python train.py --n_experts=64 --hidden_act="squared_relu" --normalize_top_k=true --router_bias=true --lr_router=0.000794 --num_attention_heads=3 --head_dim=64 --positions="rope" --rope_theta=10000.0 --warmup_steps=50 --decay_shape="linear" --max_steps=8561
Below are experts of layer 3 (counted from 0) of a mixture-of-experts language model. Rows are named router (the router's row for the expert), down (a neuron's output weights, with its number) and show model dimensions 0-255. Each number is 500 + 25 x the weight over its row's rms, rounded and kept within 0 to 999. Numbers have three digits each.
After each expert's rows: a language model's description of what the expert responds to; "raises" lists some tokens whose logits its average output raises strongly, later layers aside. This comes from a sample of Wikipedia text that the model never trained on.

# expert 5
router:511479493489472492512494496504492582497545509461512485536501479462500544507467488486537518480485528533484503478474518494479529500538548486500465525488501504497480517507536489457487495505480507508505513499499490514503496542485498481529490481505482500506541476496498477498484467522479502538501442462499489513511535479463497495504471489492467477497579504479532490519481474528479466469514525516501519514507517451457473509490500488473478508491471537427494499466517492497501506481497521507521513492465497514503550464493527441502484487471458535504498519524505518497499509510431523483514524506503419524486466483493492501495508510503509452490470518534468504476485475532496491516520500432449519526497483493500482542466504522539477483495497561531541503484519521487494448490479561
down1:505483538526512528500533507488445447517462554495487534513489495513481471529553470550500491472511534516513527511475493504495518446507458519515504483470519458490514466500541435512507470514456507520474499510527489514448539525518483479555495517535475482495457480546532451515498512509523478504481546529570495526505479515520516517508500454497501542482528483471482509501475479512510526511512485470468508461519516527514493496497457491506497463452508468459476506486505468484474487487517516542494496497495489522487485495464503521485502508483528516513514531508534516521509449526518508458474490498506520548505512513516501517491499501427483479540521488511496510467506458545524524508499476529510548507501509510481467518486500484512498478531505470505482473483513509518439532527527497
down2:505509471552511500533498497523532470507502529487512542498524483528518528548537497511520482491468482508494491490518503548535511494500497500527505505504528457518429523470507549498545478526528465460481519484555498498481511516518503451527482531521484520483484500497479511469481562492505506509490552482517510504486536506498500530494527507474518516541487501554525508492509498566466494526477504499460490536486490476478537517537493528508512506486525486515540505513488517500508474487477524448466506510488512466485488432483487441508543485492493531493526474521480502486480500456515531485478502518499465474509513469526534484448490518435518522521538522520511517520513474492517515518485489453531484507478541517562491500512517506530542476489492521525496496569529476482481499514501486
down3:507521501515534478537486446501516511528480474477492510494484529542484477480515474563533539464525468507487527504556486523509457511532508514488522480523481506482485491451526473534523482476491533487525504496496541498474504522516462520528490521511490496503520496449503469479508488485526485511535469454533495516440468490494475514492510489531562553474512504497489503516507495458519520469488515511473488520493486502507489493573503444509508497437502504511507500494503515480540517496516510478510483546491526530509511473465487511459519479509506528464502457533479516521471465496508541507498510532520500522487502519523436513519539511488492486493451487503518491464505492505527534538519528508480553501505525483518530513489529508516525511502544496517457548469510466469542485562474519
down4:535501524425484532470490493470484451542488517560549494459492477534496521484507482487467465503492561494486516489495489509508495499479495495487477488510492454476542508484489491487495514487524533499443500489516542476524543519484495510511542480481487537510482509519489547539519487530529478502525469458519486483486534481520533498479503506511497466487503540486472435469488505520490475490505510522464516449512538482502493524508486519469523525481478491506445487499512466503503479458500527473532555503486486423511474496496523482500483530488477445502470492487501502543490530527442498512495485462490508508508498482544483509517473551528498453528503507480495446487498473493480508513474456492501500486461465502491453511505498483496494504485525504437483503471535500494474530522500490
down5:511526503505505511518462483499517509532486461548522539553492468489519496503502530514490519495471489548520542475533501497471507491494513494475485452525482475509482471501501474520498481525475487511510527489489515525461493512553518479505520500495500511513518514542497510519518502431496501498469499506474556474512533471560505502524531539465529511473487496502490518464511495510519501504513509535467493503539452542466530502518484448507503517521485533516463513502563501475456508471500477495487487520488482487509540458489486490508519499513493507508528480492482485552500496502501506519530512508478531479478510483539500536530468514502503487524527496488525481446505506535505528483479485513487506587496487421487534512531555527506511528498451479498570508531470486555522464478503519
It responds to: Short vowel-led word pieces inside words, often after st/p/r onsets, such as the it in slit, at in cheat, et in caretaker.
raises: "[", "es,", "ed,"

# expert 48
router:502441488517482502517468487476506529505476544469500482538490499485524514527522542488532517539489468500483472498489521500454490472539524503464534545502501507512524513563519477470465496500483500496462508515496483501530466485489544485562498534471500494490486512504445491505554505480496499474506502484492498525489474521514479457500461543470510508539541501482489475500494458546530518474508507524528513573499500540529509487505486476507438535523435485507504475500487494518476496481493504507522518487486490519532402537523511525497517517470470493507491510513493440522519469511539524475509486526514510491484511520496496491513481493538470450511496478494528493516516532481515495508509531508514542490491463496552510539451502485476465469464494510491503509486517521523516461488500531
down0:526478493564500472545494482498492457538457528436468485482515487488521568520492498476464492476545473503517535508486508511481465481510527477527539483485515476480532532515476541496501490511481530552506515509509454517494508495485549537466504500524505451525498517499478510531530500518507519565496541460503515491543479474490538506533500554474525491503501494493500474520507481507506498530511462535516489506511478505515453466480496559443455505503490503454491526520485481453466528510466482527509512516507502472463504511502520451512480489484470467504525457486486487499484519482508506464516509493485529514502483508512486465471469546502534483517492467514507480516493502519534473543516536532511512506509509492503484467530515537472488488496504473501545526513514489493498438515529540
down1:512477511468502511489506483499530522490498525458525513493530515495518452479518527481509471498454548518487532511487516494487509451515471507540508529497457513536479487526522488449507521523532497537488440457504455491478451469515513485499499507521457463482488490464516561522519457478485518498516434489528516528522496525459544478490456514491541487499483502500506509504473475515532504543503546493461473504490532502500457499475469473493513503490529447519520483492464492511481471508521500494475491476528523506484517485469487494468505504448484518552469483490546507491552519478510492475520447514498521505523549477527496487552479515530468498494492549487508533535503440531512468484488490488527474507512470543501522489504512468523510515506518491491474482515534471480517528473483513
down2:450548522520471499474473477521503520494479514480479537479488509480512495513545432469493497499499502534498522496511507495525501461538528466479495508509545532530507497534520493499467500530528467486443493476473543540450520501511553496459495465499512509500478468523516468532506481499461500493506455511508523482547509476505493489485545491494483530484494492473460476466462492483445494491531535506483467458467509516549465498483513469494465496527561441512519496517530506549527466458496545500479505484533486479471532469516494487491490544444487512485507521484490541509523477491489515506485512520516499487479499520551506530477487499499505451516511514502510466523520508513503466542524478503493537496527492493499494506506517456540509539504450486509465508508470467477479512489511534
down3:490506523537512528498506507503475472540492461511500476483518539485528483518504526495501541539505494515493509471501521482510503523468497473505458487471522519483518539492508541519492479509494529462507501454507501520493469481463498499545470522467502536486494519490488521528489471499536514513483470476501523422470524475472454511471505485504489536458475501496483490469490507531503454526486473494491504536509479516567506509460481513478479514502529549494495488521500471428497576501495483510508511547506479512525512523533460537479531528525503488490490494491506504505477510513512520496463518520502528503508514488517506551512499515447473514456460460465505501459499459502490525555478514472496455511510468548477471523498529520483492489527496487502520496493561519499552567477512463
down4:482533540514551545486488484505481537487509554490534476504534483479534523534490497511487479497516474480515523523536510505503547553520492497472518538449491547481500476492493502538487483527480477496468532504493524486490502483514525496505494454491475523530487505530553494442516557460475468499472494450527514475540467507488573476535480506527556527506468544521539473487492495485498507471493507504501478513470504485462502539526504491517507529501470523486542511498495492489462486517460552526501487458542473445518472461485484525492562497509474453491515467489478501486481457530505524471512498538494514486491509478520504495459517513493497520521515516476491535459516479467517497507490495533513510522491520496472513480521488502524488521486519487546525464501475525489536497505521486
It responds to: Leading dashes of infobox list lines and field labels ending in colons, such as Coordinates:, Binomial name:, by:.
raises: " Status:", " Genus:", " Country:"

# expert 45
router:504519491516507501504505454522562487513536483484502591459504491514460504487513520495510461537486532572497473518505506517479520507479474441558477443515517517490488540510490497572478511500432459506504510485534503520493522507490510489532545518511457564485450481496494578500471510493500483535505470449488496493503430522509477483526495457504502534489446505486523486495470465467519500546514488513443556546522518514546495530498511520508508494513500522533506491505495508489507484460504485513490510500539506490492476479507507448498494473539503529524501497499491512501494513493510506516510502507497512511504506493498465491503506483506492505485486527501518488509476507512495484500509524435523519497495500477498485482459485471521496487494473488504520519510517506466497490502497569
down0:453496475493493518485530533528513463509528525550517544502481481477496529503511497497513527543501515515459493535492436481497543483498436454484559483494505515478496483561506467529452537490490491458512533503507491490511528519559462535503526470496510486514505500510529526524498487494510555541469469487502522462502533504531468521532520503533530502490487486455500517474454482502502502532503524509474470502496497523481506490511499493470541513509470501493489527538503516515506520506496532489471485518523480492486535507521514494471494500429484503477558444546533506537490529505499483512498497514505457484489514495500508505507493492509506442475470478482443492521459496512506524511503513556490527490512513519441574517474505520510536492495497488534460486486504482518525504506509497
down1:470480459498508503485497524535460449493531519516512519539473507519494481510493510497500512483518548530529509539518478534534488529520507516469475510513506498491489469509490511507534487440487526546502519500447504528499510507509451524505468499503514531516557509515506487482492539449511477535478520484517508505468506461492499496529486482504531498479527525492505542491471478464494467511478499507487484514503522510540523552472451530530533507511510463507531516464515519526496508507516505570486505503491532502528451422549478460509511482510480501531472511489439552465450468524486473481545498528544497498499486502531508486573450525479481482509545480460501491467492492521499506488489507527519487478480499529526496513520499514500480530520518519524498484515503489509512507544534475
down2:479505522516500515459536526524505499495502484502518519455501523470532507486533479517509480461504460492547496485508490518452486496508494520469506456514514471475502523468498531516487530456504504511491513522518533490485519508496499548453507478509474478518458449468469508486516471452489508449537477463503519472497468474525509472479501513507491503518448489493442485475515459507525496515542501519481503533481500509532520471534480483519472517534496469464468461558483477463476474474488483533523511553463494527487542510571474507557480541515476519472521526510530501461506508509537515505482496508510488490518458486484460464506496521481486531514528512488490497504487481525529511484511526540460494521493462482540541495483502490484484484468532485484493486518444474492494561521532507
down3:502495479512478507546486483512538511513529522490501481471476489495477502483496518495469492483501462468478536461489516484455513517536461487520497493516493485516506491516464520513516508518509454515510561497508513473497545486479522510499520522492543448507481469504538449452540517522487488523495452503500510498489519510516555505500489509507513485507498492526530522497517506499445505529533463489515528483492531478515506557512480460536521549495492497521499472540525523505515481454522510475551485480546520510563501506504491521510519507535464508495480464501471532495485501481511479503506511515508510513533522502488500448495499471527549466514548558522536432501478529505462534524440512496469522547511570466512500495495507563540482504492487484507503511515482528513485523530503512
down4:508531496473491494498513509527514548504503530495481481478499477466513491535510491477435489511518493546490517495491519521541509511454515477493515501456510488488497470502488465528514533482464540547492499521510476525537468516501459492543521462507512482456515485533495472478511528497484511535482561521488530492567495488507465488500469552555502482502480464562522501452543490514475513520520504517482526534485515527514517531474479510541480500517452473484486495521540527460505472500504521485538514461509535506523498532481517512557485538511493470483486511489511503462540493442515525469513476487504511527517478502509485520483492509544485553504504481467464489478525514485521523495465488489464515490491510500550487521482502500449505507495530499506499548547508517465524468498555502
It responds to: Connectives and adverbs mid-sentence after commas, such as and, but, not, who, where, just, gradually.
raises: " other", " others.", " some", " others"

# expert 0
router:497516488503487503505509398507499500498523496497455474490489504499489412495434499504536503467511442511501514495485514471508507506512496523524519481528508509496519522524475516450495502508518492512517508493502498484465503493502499496513515525544502591470482477478485551504422457496478482489516500497488494480520399483546501494503492504484546531481439519510546504534461514478522490495509489482487510520514475455484521473489526459532431525503536481442496488526499492480514503489505483498493486509505506510519504516498495497503505460526479547470478504495505488507503484482510486508505546481494481502475500491492489488520500513503514440481525513547492514484485478478502493485509554490516538470513554495492495539488483520512523491495520446471511491486500516500505486509469520
down0:459512472481472540517505514508513545504478472494520501496464539472504511511512484471504498477538429471495511443484545460543489445499514459517494530501486506511542497503497525514534521504518507453504469510508496505450553465475503504485494495505493500523520492511476533504527525545519492527493486487469496496514461500468478512494526530423510547521498509481483525494493516497464498522496538489491492503499457515463540505526482488469513542504528493501504539486506502547535537526516482522510559480542537486478519531487519485498509528527519498531445507484485490556498491500459463501513513530491520456505534506506494510490503468491528516559506512511504553471474523496502499506523491470520532519520475522486486503533567473512511496480492495457445500516458481526524499519507512
down1:473536490469518510522540500467528501473482507516483519524530469462525474485485516510496461528507486500483488460493510467500452512487470489511443497544483509544560515523457527555499520523523478517518516490510473484541465494480497490488529523532520473512528523491519543492480524481525458481501486502493514474453515503455538493506505527501479498478549516484492487521454504524523470507435522506510491500495500500419519560485485488490535505473478526441487511499513526482501524493525497518489477493486486481515505524463485509499521506478486500494469520505500475516469489452563489508500522537490561507539493528505477539519558538528526485482514478528509513513490464526520487473463500492494532542522527469539459505525517531500469506503522466542503479488486512498531508526502490
down2:546471499502510513523548481516508529473484500462505573512480502495457490512484535471498483456512516517455497487518511525502510478515505467517544498497512527509551475473505486546519456526517466489542502457466519523521524534496538500484477485473531478490545431483503491491495460509482501491528492520514513483498472499496475507481496482448454503455503533489524526493500481508501496530488493502475502497528491472484530479531505536495526482497458519514514525531484483518505535477491517484525517483461508497472500481541500526520483453460494495532507487493537521477512460530477461475508469544509542490499472439513521562502494538546493531486485522497485536476450530535468494504458481528534463502490475514522527480520498512504527517491473511478526479533510512494471529522492561
down3:523511486533496507496529500479497499454521531536506517500499522491489496498531473567499512531496498463493486483478528547500462505478545524474487509509511505544536519496485522491505497465507534493513499489487496444479432564526499518481526576495504534523481457511475508544498500540489525458533472528505508451490436476482474499515466520468466492458490486505483521523501496519468509514485461506497483479500512512489456504489519479532457509532517514491535514475484507468506468536512515446473517479526522479455534495462446479485490538539508457537487496511473446501544474502552469479524466531502501533488517478495461472517515497467521498528502504516523519472489515493504471496491511487520494474524500487507509508488499513509542523475510513537532466465496512539500515479491494
down4:495522531492514489495528509508478492508561502505518539496490532420535492530431492471513510560485421486517513496496506461464547495486472465517514499479511502499568474478510526482545506545545494485506521493472473501480497524532472520509513514498510551506503501501497465500504490499474518513493446510483515447510501472500535519504492495494480471515475524447521510518500526486541457517509478490483477521531490494500517476508484495530513487490515526501550499512542449532492491514483489505498498490460522482509479510528476518486477523469477515485500512531465498479511480489518502507498552495494515537573497471480421480503518514479503482511546505483463500503522488478523501473511520502468504478477519499518488497498460512562515521485482512459504501463478516474559486500483469
It responds to: Table pipe cells, list dashes and infobox field labels like Born:, Website:, ==See also==, plus linking words such as to, than, from.
raises: " Preceded", " Total", " "

# expert 19
router:482471505518498494476515511505491536485452490470436519517489492492444491482540528465484517530495490491495508469517504503550475503534491527513506531491499520519487490473473507522492502488516471514512529505536471512539524517491543494547539493471542534481506524492417482500517480488494496477483495457485486505513490521497495492486519512534459501477471497550492416544529538506492478513488471500571513490503503493498476501516446465496487528503437504532481504501511482512502490509527481498519504475489513531501463482472501432493498548478488498514480521490523503491506538467480473533507482482515493522491448527506505476498487486504469434474496573562521489518508496535511475496511532531421496513481535482506520523489479495478489496485519460499499508517500505492510510469493490
down0:490512490500530477520531471482497500494480505487496453489472462469469478514504479496519532508537504516480492503495463453511519491488492543508479522509489531515497467539525516573542501499484546521533496476512478507502538499508474494501500512489469498491508503512511446456477501516481464483477494499511546469501494481542513503509530519514504546505452515487586495518481479468494548505532529497485489491524493507480481537523471551488490528458499495509488517524501495510537536529482490475479531519495495542488505518538481482533535550500510479485509510497542493559500521499483514498507488496515474548514480511498477502532562482467482567543505491524519487504502506477477530506524510504473532498512437501507459506427559486505504527484461534513464470507513489475494493515528462
down1:443500485493524456498472479471508489541487512532486509503536481499477489527551484496534494503513511519496543508469518470512504535506506474511494481479486507504477501460487496531523525496527510476535552467503468520499494498516512530544460519435511454492532454518498517473478514474481549485525497439475528463523529486461511511482498549471513461462482494513505519519477490500475535494458521469560541508465513496536498565494497512518504477467524492546523489500511469476476489499501500508506471495478475513516541508492457491511500528524478513516486445555519498519504526495516501503450448503470482538479486539493500459491519494555493483526504495457504487416496487528515486478490516521459479505493505506485461505528514521516521497485487451493488515505465494502502486520493493
down2:495514489528503467512483513531512485491508503498524480498483517500498492490485521495466476533466519480500508496511524501535464484504464514488480514550511465499516512472496533497512463497539505505526481497487508543550509530537530479468466506518508460501511484503542469536513531488510540490484510518476520482523536517546527508495466506524500535519556506536537488507515506451489487569494498510471508496480516500486497504489502561443522486495464470529524524541523512524507464534486512461554534487530498480454499522527500520452556497541508551495500487437498442480486510500487476518485473524504537522492525506485458515545534525482475542519530492480513533442505514524487518476436468454472504499513480508490490495532493510479525516491498497510507501482464459510503555504504493
down3:519486520520501439502460541469506471505465505502519466507504525492478495482467495444469470489522458488477475505509501516465463505461527495510516529478495508502475508480477518488510468474515517498527464539466498522480505536482469497511508468532475564469542492482524524497502499478493520490476504493489467474518516533545413556504486512488536486536545538497496487461518537519513534527494490518483492519489495482484515492485549479508479499526506474472490578490520483511508547477492518495520467515487506489487496498504523523480531531523474514528518508485471479494519486498516515510459526480524518458534471498482489516495493511527516465460537468505461448495543496470491472535461488495543515494496459484496466495485507507485547483450497486518530495508507443489527520517461468
down4:500510483473537486541500476530507549512540507503475513514538502551506494424512487553489504512516523495535440528489533467539499517520509520482503521505486484517515500484513518517491475475504522512502494508498500461503503558473490519495475508527511517502470500479476471531510458508509490527525499467471513489451480511489448502510519447496468506514498460546501531564499483484538510483503495496544505493543504543474491484473465507540471481505487469493493486545541489439501473482455507552528444483449493486516515514548487512546491465475484502506493485501484485507526532487454474454496509498502484483473522507528496505515502498524468461475517519472528511497451494514539487501498472477453525483494542542506502530525497489491517475493557465484511497508509484535507497479463505
It responds to: Plural suffixes ending words, often with a comma or period attached, such as Root-s, Part-s, launcher-s, Clipp-ers, H-ours.
raises: " were", " are", " |", "’"

# expert 33
router:498506474502499480460489508495514493513474451557484514496503500539539522477480501488516473438569514511496494479466498505478519514509482518542492468527501525486476509519507525444468506498463486513498502486505487537501507530481511494533517526461511508480512473506435517501521515515496497540507471503482491505505441513460497485537481428513491550514522518508489524455489508518528500470501500454526506578502491519548526510511504480457452499506481505517494490504490482478495506575510490520493458481527518505499432503494505453515482498532492487469493513510514498515524502479494490551511453504512464513483469519513476521513491489514465497492464561516497495523492494503495488484516508479445533487509546485507473492456487507605495471493480496523521505516509496485496488493497515
down0:480529471500484521553540539498484459493499492523470532506554502500485495531534477518504479538490486453498522530494484520526516463467511504510475511522489478524458510488496512516473505493467515457517482507490495524515514504504510535514464468485487503511491523492509537427489498519516524484484536484536484518530459486464525483514507477542542536491469536514510547523512468446517497500530506483557510486454495485506445499491496475533497462536480511479545508503521509522491453482484450489508532530526442498532492473517500519509517502488507476556537527481496483518503509479493510550469511472467516494532481480498490477494451492513472469441518495540477451533485524493501504491474512439488489510467474498497492533515558479525505488489496486470482474539502473514469513507522498
down1:502519524504490501491516482509530504516511476531495508492517478480488487462544498511532500469482507543479518533511486517491530496526482531485495503498487463514514517515447506506502485535555493512483481507562521500477507531516488502499504497502531550471493491446511473488517503498540530463467468496482527461507508503488509508509560515529520472504502489516499480517504559471529487500529486535527499529466511465543490516509467471475499556527502482510470466505552478519522510480554530545508480513519528479494494506505529479490519505517507478512510494470474492481513484479512512472507462469479507568523483482516443539497484474483507529500485547494538436490465502523499519551542479499528486563460473495483503493528549512508547490496545497470515479513498558484494524442504512
down2:528543525515476516478522524502507475476550492501511497515523546489493505472469527540521501477488509525496514456559544493514474517504481508512462500473478498470540507480445472482511468474514518487464509536466470510463507541482521498500477463507470481555482505484537514533549528499511511523515518484444516520523492521462475505502564488499524484478509485485480521510494436527520471469528506544551528505531486518532477541503502490541515472477541526477475534486521488557524492500474503490448486496518506499525544526504504482464557486509506522490512519490505442499491468489511508494498517502458507513528483528520541507504504519494530521489532493514508477475496482517525509527498502481521484538473536566488526505454489501509487495494512484536539517532497470488468507525512529
down3:439461513524520493511523533513530488514493482520550499546440550505517502497547499528520525563470460527519498507494463500517504504473519463502499484518495450543512475505522538561481501524512531541546514492472499522461511540505501459553463518485529457473517503500512489492458486487478504497526506489485543482505506492489555517480514526510505526475526493508471543449472479538495449469467499486495491528475468471479529468524484534514473498497494514495495502517513489505507455501510464471536485538487518523507510474489501514490482551499474503495549507461473448492484491488535521506473484501525456505490499504465495511492522517456514516511550492506514477496494491473507483490513548517471537470501503459489488530509514531476525481468511465518509483461499501510546513517507519
down4:505494530491512503501508484511505507515499507488479525506534532532488498527518455503469519528477477488507459527502511554537516510521426495440517502477515532522459501494436479523540521498473530484485477508545523485495529469447507509531459489495521487475501483527494547486531511510492514483467480522480458521503512480496479547477483510471548548454485532506509428503493508500519522494515504498523477507480509478492500531463495522503498504503548505496538498475541478467462504476478504464539516533526513537529499486511510492508456525541520496478455478534521474500497485489495508553480508478476454525533475476524506538505424495516468522497513531527485517501471470489513488479515501508499438496463478509528486488486495502502501471514503550513538531525479521484509525527468494
It responds to: Closing parentheses, semicolons, periods and line breaks ending list items or clauses, such as (mbar); (Labour); and Authority dates.
raises: "es.", " same", "le.", "ters", "utions", "ers."

# expert 58
router:469493520518497491499507453534505454510531455537513530498471506501446488510493535503474498514450518522503480535488490455496542511496530512510483473488496464490531479498482494518480497487467473503468507521482492506528448473501517511494512492488513482504527460508519557510481469496484494457457480515496510506499517509565521498461487515523474445494427497507480434464505457485510498499497494467522505512496478520477484521479492461529527485496450470531498483528493496494497511451497461494517478502487515487510528525494531513518501491486509466480538525534509480495482498486449504507515545475499488515496497522480472491530481505503446435509456499466497534495470501494481510437494499439550460510517517495465512544493497455441498483488513509501462492532493502484502505490493435
down0:516497477518507483491563488501478528491542475516544509458463522514492481517485518491478470497471547547487519511467501509486495507484496507510518519491506478560495554462526510469496521490512496493500492536489507503497482473511556475488511513527457462502501519523500516468448479497486487525509453564491489511516490473506493505487477561499489522554500491504539527493455480471473542521513509507530538533511471569545487520505489477495491496543498470488515518506499473521492474516523543499481531527473518555510482488504443462499504495505487517478477465455487516538527469494478464483503548528485486517481533501494539512481507506544457481459480559484507505507501461513497489483497523505494521524488480473513522464529534477481486516470517562481521462509506539503519475475511495
down1:539487459510484489494507491513502516504489489484525476509552479494524540533476505518486501505558471486515492486511550479455536527467500488484526501508484478491511564552487538511493486495485492503512523498510499494538495531497508511514495518456512524449475515484487473527500543499499458510539458511532523477505538494492521493499477485542504556480519489461530482527508500490532498502500470488464463517520510511468519470555538513480531471500495433538486516488515514534512514509501466546496510471518468546511511461497479508508539469522494505495522477513489558490478520473546543505500518530522534462506520476518552511494472480469475459551474513467476489489487489515488503530479472475438494477505508533519514497469500490466538557530483516520470469505519531511472468504507507
down2:532464512478549526486519499443467515507486439459532456482513535490502530494529480492551484488461499496522502458511479506479527501521527508448503505478501466520541498501513493522490502530497525544462464474513527497510537486446462512526507522564485468495538486499462476493515451528513476496492497513555444482436474472483512511492493507490506518527469487470475483465508510528491477478469461485468497513503457465521466519521486522512522504489470490475531525527525517488505523484480549489537455528485531506492500517497518530493495482514509501520507479507477487494477510467498477508496533496485512534509526520499482511482503496499471496476533529475506517505506544497540523492465485479511539489509531526470510495509543494493523519504426508534529502485516471439486562512495493
down3:563516537477524491519514491467499498503464478484468510503484470522475490541493518495505505525489512511512529523511494476477462509523542518465493528484485528505543496525532479501525504512550509512490445533463515522488490509503520478510489524552462480476512490492505539535499559516492501518550511509497531515468516510485481494465510500523548478524489475519535485466485516535502473510479506493517455514502430510501444503519537511504523511498506474455511514531531474548483519532474504540412480528483503480489481499523487475504505528486509524535509502472548477503437436474502458534490499498560530499523533504514482496529489482521500492485509505482477528523523516488523462520496454517477479510477522511525492486486514504527467493518501508513492481529504499539512551508469548
down4:516486514500485533470552485509460516477551537499476446497489512511513486482478499526498445508465513491517542476513510508515500524475478444473471483518562510490494522520493505484507476496540513478516544514501532505524518494503500540520479483470548489485537475495500506507510514465481453538514468527506522502528525514501545476465501548508488481510495510535511483479492544517508509460540513533542476512503510489543495539471525545485488517499516532487438483472525474489512483546522499461508485480501500513535558455494486530511546536511508516535470530484503507525489489534521480508466490525522485527475521521488491499507514465455520494540519501551560521521480485509502530470496495510482512476525520478512515460508472470465469510485526473510514461487470461477491469500456519
It responds to: Early pieces of words after a prefix or first letters, such as ad in disadvantage, ire in self-directed, and markdown table dividers.
raises: "iti", "it", "eth", "ith", "eder", "itation"

# expert 62
router:512464452540502494469497455519515473505513487483499532483523483429465489466500498445474533540468536515503486522479513516486535488476503525543451562499506490487499465498549458489507526504456502497494487501512502529569522552485497509492497532472545481486494484512497539505455485497446492503464489470497487504493463493487471489466489543502503494493498493516466456492464443509508471466494494513487481476510471556489499486467488538514498495504508470498511517507477478502488484438512495505540518512533504483513517443486529477495499484500506508501517502503508562512509525494519533482528484496506472516436512507492506455501492478507501475518518519521542502473488482497498483464503558435512490449501513494487495513512478481524480490492500471479542505447520485530477477488499532
down1:465532486493493490462447506473479495506531505515547519500497495524472535482506495510469497510538516519500509499540452482494545495477477510464507504495482467510510507484555483518531532502527522479524536491507535535540477501528463541477449497489516490493515481478522468501512505458489487486496510488499526505509508529510540534460494507551463468538470464466485489462519467478437515518486533509521467490540495474496481510532472507558480468500527452487501518508533485485524497504518545513491445518520473540532483496451492532485536500493509482532525488465498487497530508472472529470458472509455515516483563515496480496504472475508500506519489505452511537465549468513557482521468502495504508501531524504484514469481515513508541500472508518510519481500459506490476448520512515
down2:489479516526557494449527506532468484540541459502521475530508479514508484508493478515507504495538469524501498496513500499492538504510457450554465515511541552510495482494499491512544495503506491511502525477541459482504468527561511450519502494488512480476520548525495454511429496463518500484497486474509515504492496520458481523558486498536519490495511529485528497470475528493498491456503533494486484503501479517511475517500510519490479480528515472472482489516532494440450512490457500541503480497522551499439513492512503480506473518503502465480506493527495489531496496459499557529518473500514490493533519507488497480471477489480514551526472527498486479442480478504453486563484491501491531493498495501498550474511534500508544450518500503504471468491456536474496489499528508
down3:486510511517549487510564499460487484469512505511530534513488522503503499489497500516505501456497492521471494497462481540501474501494505500513473495499522498506499519478475545475493506532541493508518475488543485483542469481506469522474467505508446505483526500471552490482523514458510503487479476531467531502491510539538553493515501519492521535496517463482489424519534521505493494478495471481515508507491515539504507505479480476467495524495509490465529474506493520496508541474493439440527497492453488498513502485507513445518485474557497483548476515487449476499525505469519523532513570468508538448516485516506494476479477499518548477519499468525522516530486475494467526487510466498503486540515540465504573464495542517478489499507503447507460510514511489490516459498484480
down4:490534436510515494515521525513508531478471490468536463537476483485508532504504534463529499503505512519510488527476462526527492544498552501511503499515464503541507463506524521465441474523513525501520474516475491505492459513467504533505515510503506488496476529473481465500515509515501519474508486506509497466493520527527496523502512507479520535448496495492542492510530540494475503519513480487538486480548491532533435459530513541523507472499500492511489512490501512469525483528510501467513489526478509485523521474504450474487511520517524508509443558491501505488469426523475525525456528517533514518493522507497507490529534472479473493524461493562547541452516468498491506515494513505518553510513504474542517513499484472501508441469467521498536503482513457506509539510498554
down5:496509492483511508505524507479487528475506477542468466520518493479462495528525518532526484478535488535473507489562498520487484478513489529458470537492557524461471520475514479486494479532467474461503523497470497502508468480479527511512488492514462505552520477467467514473500509530494523499508494488480515512498520503543514523467500510493500481516519501488501534480480509501508544514506519460456467506509500504484470475455501533493514525499445512546499495505541524464561496510480524501451530488508535479488511513470520490469474540503495464458537494486502536528495523541494444504470494529500472501512497533499468495496496479536507532487505471494550477462529500453540483502531528548482467523477529482525524478520548544454480481531535497509529458491480520515531521466540462
It responds to: Words opening a clause, such as that, which, who, when, but, However and sentence-start He, mostly in narrative prose.
raises: " they", " he", "cher", ");", "ith", " there"